python train.py --n_layer=14 --d_model=256 --n_experts=256 --experts_per_token=8 --d_expert=32 --d_shared_expert=64 --activation="swiglu" --moe_layers=[0, 2, 4, 6, 8, 10, 12] --router_score="sigmoid" --normalize_top_k=true --routed_scale=2.83 --balance_loss=0.0104 --balance_bias=false --init_std_router=0.0293 --lr_router=0.00148 --vocab_size=27858 --norm="layernorm" --norm_eps=1e-06 --tie_embeddings=false --optimizer="soap_variant" --lr=0.0054 --beta1=0.95 --beta2=0.99 --batch_tokens=131072 --seq_len=768 --train_tokens=783400000 --steps=5977 --dataset="wikipedia_en"
Below are experts of layer 10 (counted from 0) of a mixture-of-experts language model. Rows are named gate (a neuron's input weights, with its number), up (a neuron's input weights, with its number), down (a neuron's output weights, with its number) and show model dimensions 0-255. Each number is 128 + 32 x the weight over its row's rms, rounded and kept within 0 to 255. Numbers have three digits each.
Before each expert's rows: a language model's description of what the expert responds to. This comes from a sample of Wikipedia text that the model never trained on.

# expert 50
Description: Unit words after numbers, such as km, kg, feet, m, acres, million, often followed by a parenthetical conversion.
gate0:113145122159054146113144149152139176112132151148064109164194139082119204087141075189105121107098129172142117086143148130125107124152083104135188104091137089103104125107091159132193094106116143114107146132150079091102151109117171074096084141116129142108143123148139108128089161105203111128203163217142084139165101089166149137140163110090078123123210165158113063208160163129124110131139186138097140119152193084099134106103165081195142126112160152159087142152145081150122131145152123070127069096103127139155186174140115152139177126142126116098161064197070139088103177125101116146120139082125087125098134123075172151127108071145138110113123102115092122116115114101128142105157101101117142110167177086139127160134128188148076145060154134101109162126119110157083138105098108
up0:102123134126152103167093129119067165105115176133128077105121201124158076146125092148182102143155127117150074127123153102108150166195156161126155086102115142152150099175061122118109083109182144136141101235140173148129127120076143125104108089095132096092108112136109138098140105188097109071147175179135077187088153103102145124124140088090129149146136110159160125175205198121132117106099129092148190145144186170113104100113127088127182111155088178152135140084180101176117198074151084179143093137153073138157102123148160161093159084119133133108134115152131065103120159144149198083149139105105100128178102130157182186073092135085121121174159108098124124084118139095060117149157100160167101110085119154052122138129178099136130147119131098132108121123119090116164134119095150
down0:176092114145150195185089095125191133109125122146127132131126137149157186105144159133095164095179112150131091118123196037117175106120118117120187085117170134120107127142164074111171136077099121162145127127128110086120148159147161146160107131153064181154149198140109121109067122084123114155158090133067108111142115093192166191173184076172093171156158133171094102131074084104082084104133038114075113166154156131101135130092142184101129136100111094121140123117141126134117131078084098109098114089116122162177090095118092099092067126148201145116141112133130122135091096169136126074129083137122179135142137146159123104180120132103122187120108121169152116118160119061135112173122139152123159156120152133107147082137136145112080070132092167154052184142164189129139081135128170

# expert 25
Description: Plural abstract noun endings after a possessive or of, such as efforts, activities, programs, roles, seminars, friendships.
gate0:136152154119130138097095140122202071136143148100111103156139149124140185095167094131124132156139158182105166119127197129127126170153110149146111198121163112119143148111160139106107051103122104162134169153149154095207108144108149113135157133178116111145156053108119034148161141167142083102118093153129146097096073090087168152126166079150094188099148153146112185123097137172111135136127078171106149130126062153155157128153141173170153198135120077124153113131112164129128128103075088168137202142147154136149153121099102135065103098108097132079155040125162150088122105086105072085110190101157101121083100110136147125154153146172089085123144143104077145112112000129126094142072126111081121171122163152092109134083095130092122139156167109087132097120135145097111115129127152
up0:182049120120156185135095134150154109142096168087150109162153141144091214150128072140121170152094161131072133103163159116118153124064068124110152127123193120188151125134076152157165149187130095058098112092146109150122127092132149149139149130167150065121102164119092118144110099111145125169087150107108181131102123071154128087201154150110116136057138195138109104110149065150149090101117152131080116186203065187102061168119168103155126141173130183115173075105153103088159145120130131168132123128084126154149141064150089172102132157126136159126183083182097186126137149091114131142059136147137152093164096115149101133095122183134127174109114088086135122171106077176110124103033122113152138123077092110112143119134110155143117123129159111114126116154125126164147150136151137
down0:150096091122165112156137086151102104163111164141143106121160116120114178139041140095119054081120137145113170074112162141143114143083107175075162172079162147152143094144155103121135165096112105143148123126148132118198103159099129164058135123147153109051171125172133060179146190093144153151145141111182137105115146103100204161136084138152132173077144142155196095143118100139134176103129076180111154094133106142096154104128136149089105154122065117117226154075131105105139132097179066101104078131146158170108153110089153163151182109111130110052140105168116187066147083095095148101103150119129180166133129093116149136132149126111150138111146167149079169148074111149102144103089141110137133133085082184131142080074146087081145109164142084107100113168112144156125163128104168

# expert 22
Description: First letters or short opening fragments of names and titles, often inside quotes or table cells, such as V in "Vital", conf, inv.
gate0:121087110171129061107175120151169196141156136154067108160112112154120114142103178109129158143106173110129115065140103079183088120104110092139040115124141140131208133136137127113111113089137097155198178089161096120141129143108169089062152115155100083154129114088137095156110072120203127138083146136119147133157128095166139214133121124090145202159123112161134166071112118114139137072136169089209102175188150120071117119108106125145185116117096117174125146166157070087103131131073126138132151055128129145152118114104201104133169111187140134132120065166116137101115148100122133127116173158152156173123114154123182061105149128132112128112149144182095138119128144144100141122051093106193120147150167150110100156112141066122094143113113122115133069154129179098062144111098127
up0:125143140165153101127113099153116148100074145124121092157147169125112131147110145110099157108126089099103123074151101107130110201139137139141154105142142180189130152128103157132125162124138110084078150078143126137124112108129157178124110137183188100106112157131170150162109116130145094189152127151160178091121120119145127113120167140123176125106105116108115154155048083130125098133154134138147061113157096146082098127114131139139153174141102217207065126060142124150119170154179130165132132174151158074101073117154121165144139161158178105176077176120185108182099158092088159036143125133114166062077100087123093106128157071081111106157131114035136112087174156138187084148142112116070079193062150116131146085082143148127108163107132100142156120207117092108124108117150154
down0:148100112123149140097102117130182147191129148096118133127082129145151083085184118114139136112056131114024062123126147100138131156122186081136160097139169087132141151148137090131141143092115173101124118115122128148167149149167149146085159129135141202133095148164065143114120146166175100171084148077121150156196111145091179136149112092129094086113123150182131205108124145089092113142094098132139155109164141163048161101180144172122138126122155096117100139154094091145152110163154171103109100178130136135145108030140086176056058114104058139130205138142152096128132131132145071117124179140162101085123134109098140165130151100099135077138173137129070169140116117119131107127142189113107149077104076087158136154194079168117093113132114148120126129163057133098143129174178140

# expert 34
Description: Sentence-ending ". ", blank lines and list dashes opening new sections or sentences, notably after "Personal information" in sports biographies.
gate0:162195087080162126125177098158106086126201152095115127160140162104148116152123150147090164126197165134110134078102119107142110130096067105136121147163129083148122161101140108109150071115141141120158102113181105111123178126102172148092082116156181039146145117163101140148142170083088130148182142112095102118152098137099176155134099136140086187086173128095095151092122057159154098136138161112076152154138193134098162103161111155141098077129144140151126134100160136137130148136127124130143162134119108136132093070138166094133162068134104140127157127134151124069078154151066159129091115151086155117176192150133173125159079135179152121194122164145145129036130099043083113118137182188169093103125135157157098114085093098111093205098063131162156080175149127115089128165107123
up0:105148138089114143136067089134130131124117167156113099114165178120137116140114155137230140147135155112146090187195118124164112114157146115159087125139071165089091123166111135119159071146171172171192121166099083147110144144149200112103141189095108205153124099180139072155161131107080103122136157099079100101151135135129133163149149144122099150131142153146154137177035115153116095106104110098164080144147139152061084132117184168135114109102103114094126157110155135117109148125076101112083175186074171109134149171098169147105135118090135083142106099134134104104071126122085105097138064154125131109182098095090113083145100226132100109070156117086129132148128098113090115124095100161189127108149126135157099198149167136164075105155114101103139131069187182113157191136125132
down0:124145149089115154151100078117101145102098162131102125128109182136137098126100172159143107158168113123088120134164202080106147172124212135158095199077119105105131122119110112160143120071139116150069129132136144108098093136103103132138143152081081096156151217127104155093079122139175136107136149091128107120086090158117086164083150134220088153164196142107062106094098101149121135135065129154131170151146100107124082143128144127070181149192069141135130142123124135133098162134162106147132105073124174065125134136146127175171148139074119086076171127189145089194136105127098138078050114152088104181176192057130158104151148137150178155123144074102132115156090182156116144126148127151113147161178121153122076113138125139150204144134135131082094144121143122079110118122094085

# expert 37
Description: Field labels and values in infobox-style lists of places, such as Municipality, Population, Genus, Apps, and province or county names.
gate0:113166146126129111097159139155141117112044096144125129096127152168066110128057048172060116097145109134070154102116095081066110119104070117083128117153115153100110175111143108146075143070166121185160164187131160132080195165125150141127176122138210090142114143144140108116141140100146199146141176086125152157142076069099157118178166113123101095118133097136138103128181127139087130124108140179112204196111131096133118172147126147131176115107162169081075123113173087130192086177141139144103115103121115155087151119169116119168151104113101121107148085143153104099110147108127174088122135125078127153149135148131124100110146104147168158146078059122148087145126152160152146142149117084107050160113163169104089085103099138074102093148182167122099131183145120153152158194142085
up0:112139168137095132137130117093076141135120123071120137141098145078183160095111125130152148134159149066136097096102146147136085160173185086130113191109144129183172119182128141149126123164111127141227080130133100154045100106090155128161128101253091106099107099147211120168184125112088090102110150101131143084120126087089099236102162120139122171145129118162130121176150141087122067130128102125119184145139130116115124098134183114116140087118080128137160133150161079091187129115104114137082103163102142097144202060113135124124137161180167114115044113144136105098124090110105160142127103137113125127113154166159096063104156164139133060137132122100107162141180082116088098121117141100159163150097123149142160100078112152126162185158146151146168082138084089123127139125167138
down0:129135144051090144131165119197164136112096157151122119115133135122074120114182107160090137145110112105144146135200174064121127120139113109075107129138131161044079110125106078147181131072100139084128181110085089137128118188173109127153172146084118188135106158146101134148134143153159201146063148142203155087149096116117095123138113179104093214144137175131139099177150095148117135104108149134107082119154117154116075147125110135118186142090119140137101191100139141081133127134146134141160167151123196114121083098174069063082134085076099206117108139140255133079120092085107157125106142147118167115129125145131131087130108100130157119109082135149141091178151139159125132158086084132099138142071132074102121157125157135095140126186130145168123139164136161091121103118101080

# expert 47
Description: Full stops, closing quote-period combos and paragraph breaks ending sentences or headings, before new sentences starting The, In, He.
gate0:116068093087102155101127112143115138155147056083117113128073132158111124131119152153126167101066124138098121147092135117148105149122158141140109109123118168108144173107185130163135129143082141078176119122174170124128148139072174118068062109120109121127133134176153116161107119121143139156201146184129115199115124138105122074209128076068040117128133056130132152170164143132117106137143148118190081135137151144074122107046130101094148133120104076182131182139087135132148142110156073135150153121170160116144121134133086057152128137096072097129122128186133112150167132109165092113085117161176158200137164132151195147091118184073118193112184065135170080128164109112099118110161133113143112156194070154106150122171117150074085117109110152090108097128137102150162155181145115
up0:138131134150189113126120140082124063102142143079107118144113050152079051150101158057089154079142117126147221158086092126128199169100084185123171142083160114161170124124086124039136135147129128058118154170153180111167078166116086153120121088208087082096099179105082135121129122145168175141121139110116118115162122105137152103157118126114141150103164198113110134209150180100122163117083109132120021082138090081106147122194113100131121189145119076143166078133116144146121108123108130167139142124125138126176115090118094137170132114107122159126091119127134071140128146122157113145117106137090090153200129151113174125115127147139167156161121187129116109058105096156137147127120106165071079107105080119134111158140112133139149175131158145160128129096138137086131133148169163
down0:132095143145174134107189155066138097107117124126129092121147107165157100207152178098087143088170166082139171132084090129145135125101187100107125123074108094082108126100164147086100126110109143135143175080114172113176193121175138145119095043162043143034133150147169175126096140180145140127128125143116119150255099110095175138110081148120154181077165045152170141120121096156136112121084149108129078106157092087088186099177117154156057178068150128115175143169084080180136164143175088105108132144147106089128079113105122120109135118145118135111169118117126120148143091125099168115092177074147110150129123108178155167108126138126133152111121144175097177119141131191108119161105144148114141120122139156097152135093122138140113114111115162161153128112135138074102117114114163

# expert 19
Description: Quantifying and general adjectives before plural nouns, such as more than, local, various, many, several, numerous, urban.
gate0:216123154164100135106100107086116155116143154113156086117186121185160178123134072134073077163122108144128111064089141185103108104122152129175145159075125156151062140119112100071113104128073102115160102090147071166081101106184143113114146124170088113132079111178177077124098130131108121118145135153189157125165068060069119148115086129125119119070119126113123090123192098125129136095131139055129132130096163137162162178171126136133125197086125124139155149159166123165106133144179112239134076162094093158184156141189122121107140094134090116152130105148136145086133151161085098129105114131132118143102154170131116132126134179131111122137146119101071080075087108088115100132164128143133066108176117124086138099083087180189142142132134118107119094195106191082127126169134138
up0:127118106140134129156164123111083097167169129121137157149138137096088119140098155116119143151094096108138105164120137183127137184083154162116136110122063099127179165143146115095101151103137134161101081076160100066153162156106148135116089080121181103095119216075126170152104161129063098113162090097181135095136097101134081143160083069153166114182144115157080107075101157127124098124163118117145119104113093148097133122106115185178160095126161153164173096174137098109133117114173145196144205133059171098118111093135091061126200140165125061078154103104100119143110106122138098142093144033107136116131211166164097128180149113091108102153126140135096149162182131149120157123120151184131160093144123208147157167084128112165167147129109159112117112108112134155140124141215080
down0:123117111129091137153117125066120133153092120134142130126094161151125156105113134089129111129167154128164151094112136076153117094160173117122140165125092143091092176080132126106075128102161134103041146121126140102112090149055120105187114158080090104088124158084125135191103193088101162126136116111106140162176095164132057208086099140132114082123159133194084142076164138087121150110140126195118156192139086156115148157117064127135183077131096163135154108171100085165116116164100104158125085196113120076191140081068167161118141098131119124176146180143100157060070145145081113167119120171168178161155174170137122122163102158128124163156124149133156199106125165099162125104130099130166202145124149141080159116158170110091148117080140132186111100081132139118076093144115118

# expert 45
Description: Opening capital letter pieces of unfamiliar proper nouns such as clubs, companies and places, e.g. Esk-enazi, Ar-riva, Ball-ymena.
gate1:094171145135174145137130192190071146143177132110149084173166111144109130157139115120127115146114136127117074140121116084116106150155141204080086108168110186103093153143152058040106111173183121112138072098092191152097159138133158139137177156149141126123136109175139077195141065123124206087141148141103130064113122123135154131177111150096167133135090098164066175156112151162130097109164178114121113127150111125182128129117126097169131143112161126175105089101133129088080113166163209079139064103132106112108086101140169105103143143209109104104121111146077100052124163096099121185149140128165157108030119163096109142094150082061096119113170129098071136106128144140131136110122089108148163128155163135170109139118123085131137098147122132065159150142149131142163080098127117
up1:177177073141063103145168126163125117120129147108155112183093112107155110134145135104144191112109142185164113106159138052164103105155108170182098127111180206123113173108152055100123150113104146085092126135107098128115098116176125137120147097184143131138160149133095124149145172127150129184128152165100053153135060151112104087146070157099150110162221130139101105123165181141180183116141140128132110114152145132099031179112160171064070079137128082109125131082177109115131172120156077160150065096147138116184105092162194123127144111113164113160101132147136117140139104135119172163154120146092145128098094133070140138054153136126155115177157156138154114111133139138095089147180122099079105139122062093155095170098130106130139092117142129085097126163179111164082127155066125
down1:170109169182165136135117136125149151094150133114096081130106170163126065092113115068076137115141115087059100126192111145027166114179066155151105122180128116107078160082131173133106117173132165105146139056138175128171077113083080146107076167102128044144156129116154146141110160167105122108135161089148161111142112129157128092110124134069074124111099144144178151149105143108188132164152129112140170131096184119141079107138114138057129172147171130139125081172114144133116097122101141184103143070101130188150120048100080198177105134141129182137197113132132111112071128136108145119070117130105104096118133105151112127128139154123160127157121148150125143155162122150123171088171150098110114081131082154133070141159146095121159207162124130151138142172117187084134180087149159

# expert 48
Description: Opening pieces of ordinary English words after articles, such as dwar in dwarfism, cor, prepar, im in imperialism.
gate0:117178115169114125139126155139147154154136137159095113115168127189142168093167114178148087143095143189119103123147122112103096129101125143153108099090105122113112138121143155134090131114153151095074076103131145061076138098127127178134175088172134146134102144128130148134096130105099161123118095152139087147127130103137145102109080129169114162098118107183180216116164060134122125105083156107125142166139091161111143130129171142169175130168173144156130170089115112149098099148178148148172115119146079138183174039126107140141095113166171104122101183126128160107111131145111105082093086094133136141112138169066175186173079150083100133131107185136134100117124181073101155109110132106122208140228129168210053147147119093158118145061092117135130129208125158137072141048075149
up0:131181095134159132133097156143127115069148123152083098164114163137194121140174119154121088124155177090132129116064120146096132103108137133130105134091107117119089143103160107138130164138172109194104144105133128086126088161134153130108122084189169170112149121100172154072115194168123113185156145123178187194150108144119090049140118135107167102137151093162050094092137067098113226132096109168122158068129135112133129190136107090118119149112130113189162104084114152123145142142186097139113140077152168125077134145105115112128137127149172151154151130138128111095094158119146087095112141135126115106121111135137101207161127078118139124120140146136133147009115081109158179143164184136109202081148101124094107094129119129170174139114188186087193132118066062091163134123148120
down0:084135119155184186074152105118171096133187096184105136099108158137076118160161109144123157145150114091153142144099134121168098156119104190224073170086109121155176079102074100113103144163169143158146120061114163126132102139161165082127119150118115162102127132130165106154140166135087156093138158165111138125118116118143126111146176165140092174097131101119164132121112074095114145154142149117169134107137130147148139097098051115096105105080144114142104100138106188139153136087144144136092197105092076112170113141154099136127077141160090149150018197162088120163081097151143098188166106091186139157138186131146129129112104053164146076116148067130089063123118137140139103127109170126084101129142092192075088146141104173128149106111064084128165138146136148143147138066181123

# expert 44
Description: Prepositions like in, on, during, since, throughout, usually before a year or the, as in founded in 1890.
gate1:116137092093102112103137195176117158006142126117141112174157111160159116126165155098089124138124107111073114146162173145186100141151124175049138042162132146116135126162080165137065164120105059108136132118107104154143126106171118116121106156094117110145076122097153088175127105133107077112118152108183098094156160161121092146197109074113062118134169131113137142141147132094112100143129139167091077120135150128173150172102129135106128138177147116129129131123121148173098157151164152148130097140145118173138130075124055119079150080100114158095161127120118088171104133105148162115113149147087096056075169138121125098150142174117128086095154078082156111171093178129086147156125125146140136135184190138102097117141046056116087152112168184167133160100160159134118101070175061
up1:082104157139132096211167068117121094084130115154131073090135156065114157148172078144166165169216062130084162162152153109161090145114131097126188091196166098172153149095098100152148136115165106055158112163094143139122167165116126142115064118171112099094114083114155169152124102165145134108164124114129131070124179123177101075091136169071201104085182126137163126106153083142155119143101152135171091098156102123096097143135152109127167143123089174109154122192091127097122121125133110058134140097133101142088091104128129164134083127156097120155167112098165110093092121156088120139115165173109133169165121160159129142146107102184169115180119087129142091131131135136126083106096118098189141165177170110153130168125114156163055147139163099148118126126158124172185146059071128
down1:063109124161126156121114175150067171104077125130151194101149116116098168072208088132090156144157124113115122163187105121148050128140106173134223153123128143146129151131137126112114076165160141102144097130126181192106090127154137120079130109113081150102111141117181094147136154171179154163061141102138104153192152125175148129118115116109135133128162140105133115121106143121155115118089075148104121177059098064097164127112141118153131126140070080095147125184079181135082123116186114125098092062141157196096074164112196173116071139150140122147152160085109084161107179116149188173140112193111099128135102135169133137117070094092061095193126107065097127128157125097116182099063125162156130116127090138146100089110116157121134094146108115114144156110121137152145131130143167

# expert 5
Description: Opening pieces of multi-part words, often people's roles or abstract nouns, such as theolog(ian), states(man), soci(al), invest, conqu(ests).
gate0:095141127144115102107081141179021109107127152081110095105137183165096176144104118131156122151141098214110125157113158140152141090109078187060187075144117131109096170122152195153135118116154134135144148145123132123156156083075146129091165191150160133123149107105081105103153123152160098118131135112152177169129088152139124126152166094123160107164114148140135162103176153116070150139141180130135148122164070147176148125122159135157130056137057111145125174107121127150166060132075090129203149095149098143156139046103077109137171089088108176091128049108053174167132161150108167145119126075166097143099100123111125074120127068093148156092045171138091117128133133089149088142095169133114162115137172137132118157077132142127128123155136150193108154108163125118130118166168114
up0:117064163156096102170110124136096130125117133102146122104140115145112120101075150139065169129159162102142134147071128139160112108145136152141116149201113127108099110146092113080101135103162183115124171135131150155075142120136082088084103144172115109123132074106204104142184195151220186212142144085116146100151212071086169093098109097137103148136104077090080137133129164191129071146116098085122136185131181166097147154091093140091113145110120099157139122153112150070162115110135101127142157099110203139067134199145134179089078116115161110084157160137174131105171112109103134191079123145104124190106086099126107080136179134158147153130095121139155114152078155159122162125056154096165112146073106132171088141111123132172135155162129143153166120089128162164100136164105122
down0:089149071141082172124108166146101116137110129154113119100148175148124118146160087161146152090123077176121125152091085167156100186121088101115137125115166114143079166127133119122147083078106108105089117139128105064072115094129157167107100151110121098111084067121062104138147056101070140101100102131116100128173094074164148154129169140132175064113149124149086166067127061133202130157116166108123156149166129120138108158169146135074142119129118135143157094144101152131180044131135198152109132126152098156124157093143138101104130148105208106119129081144150129130137160147081108138220120105191130091093163115140150186215199112146099070103105119190122144172157159181135138158139157103114158115152132091106206163099123177157160129102123136105152149093169095129124082159151100

# expert 20
Description: First consonant pieces of uncommon foreign words and names, such as w in wong, Bl, Gr, Th, S in Sree.
gate1:093150109047141164135100108149143119091111204107137139076131162158148078188175146115143166153127107071122105177116166113147143052140118122133160125155065111122165103086100113137089156066144113121100093168155099166129136164146064113097104181148128042133098140089114117155067152094146136108141100109064161098163153072133137150137197130125145114132153130116114117169124151114110151137110129119165120109186144132153172166170088141121168124161175086141143120112118116065125133110131188119125150124121144109160167109110180139140100145079157136106179109172151156113054086062133080119123088131152163115133122085112156036109102094163180081046164115126105070100111131076130141145099094113079135190142190158152092155056132099101177151113114161099176110137142122095118132134132087
up1:092140121091135180119098121137120103106117126115080174140112170143157126152101168096172130115157095161148143133111108116147085141146100114124183145137067100172142170077184139087133073214096147104189081110142132147125138129090132053146124072109117120181158149118079112120109111012111091125161125162127106124145096101141125096133073153094123119059162119182147134110210147136114101117094134197173068123138153113155120150139176196159132117157150088103152174143161136131103091105097139109148125126157129125171061115191077067155160138106124179133113101169112176187069043156170087135148137109108171107157123154146123152072118125156158165090159152158110121076136079193150106094138127159089172113171199146112125109104121127159153091103110150134118129131095086133151121093134134
down1:000191127165121173135112086177124068098093162151125167096073144118169130117146166117131150079128118124180142184116157136144139099146132127159155132133118172120156113129108072114146110179027145128065100190118079118118127165104122127092141125090078140131113165103097150137188129076141117138125152148120193090026171151179161079153144152132096101133090099107104117099195093121113090131165142151149083174160140096129149116119141120087119146189115067184126124106129115148069126114142118140147116138092132087176112144094115131171151119107134133147183119172147177074141081128100062177138133117094141179166157130108148089144121105171127124101124170093104092108162115098190137112193098187123128165130137106128151139083143122112190116116147113143140172150107116087102132106082134

# expert 54
Description: Initial pieces of Latinate words ending in -tion, such as Ac in Accreditation, recep, prefec, reduc, Con.
gate0:166151110133097111127061160124117142132092095141089029113185153161122129150130155130117143100155189141156102068113178146151048096149102121137144062088184143183182110140105108103132080127164038149110128163140138088125138129145100126140142100084111115167124169171095102126158091099125097151158102176097100129165105056135179195106149160126092175071121099116131105176124100157158094074162122138141226122118136098126121095094120115141153096171111157094109147105121144126128163128120181117138152115108127076162151127151141104186122159120120141085094125172148148115056149109131170124108167087133114129126171105072117106125117146110111091157101135100092120117147127131183114157158130136092055152085187127071121109118123127109098147111194129137125122038126212064162090132177107
up0:068103121136051146112168131140066088152077142114135176118188168120153143125119144109129200123093195155097171054104147158118112161094136063162120177094121133145171065107088142229140136154133156119120076111167145161117143121115110125133109123132139141129124133093125163099140155136088177103067107130155113129136127153162151131101122157124070181191107124105143126120107093147101213137131179073054108166132153111119144168121138101089208056114104122112147163130136171089109095120129092096127157144149118134106045139113120167086123114183134140049096078126082123124138101138125140140085058091146166146101076121148144192121110095141103115134150138200170123131178126099148151125099126179166106095122071119197151108119105105099116133148070159143116142122153114104124135092180107
down0:128109101139097063105133119164115045125152119137114161187166144139134180127122136154164128106114135148064101086170090129133079140111161165165149123076150100133104093138055142113157091163137128118168179171123112154107133103106143116117152129107147163152073126134059142091094176105142127126147110172143128090077104096131108158154054195129077144138154119116123088118119122113079156092121109141174110098177138125125088096092144066195172091136209095124160130170128106116061205093182158105165118107124099218093092156112126180094107153143055059139124123098141095165099152088092137092128107129113113132124092135114139193124130083152117129132094166084109147143104121129191129152093180157169126109120181144147113181187140155178151150118125185102159149100124145194114081132147096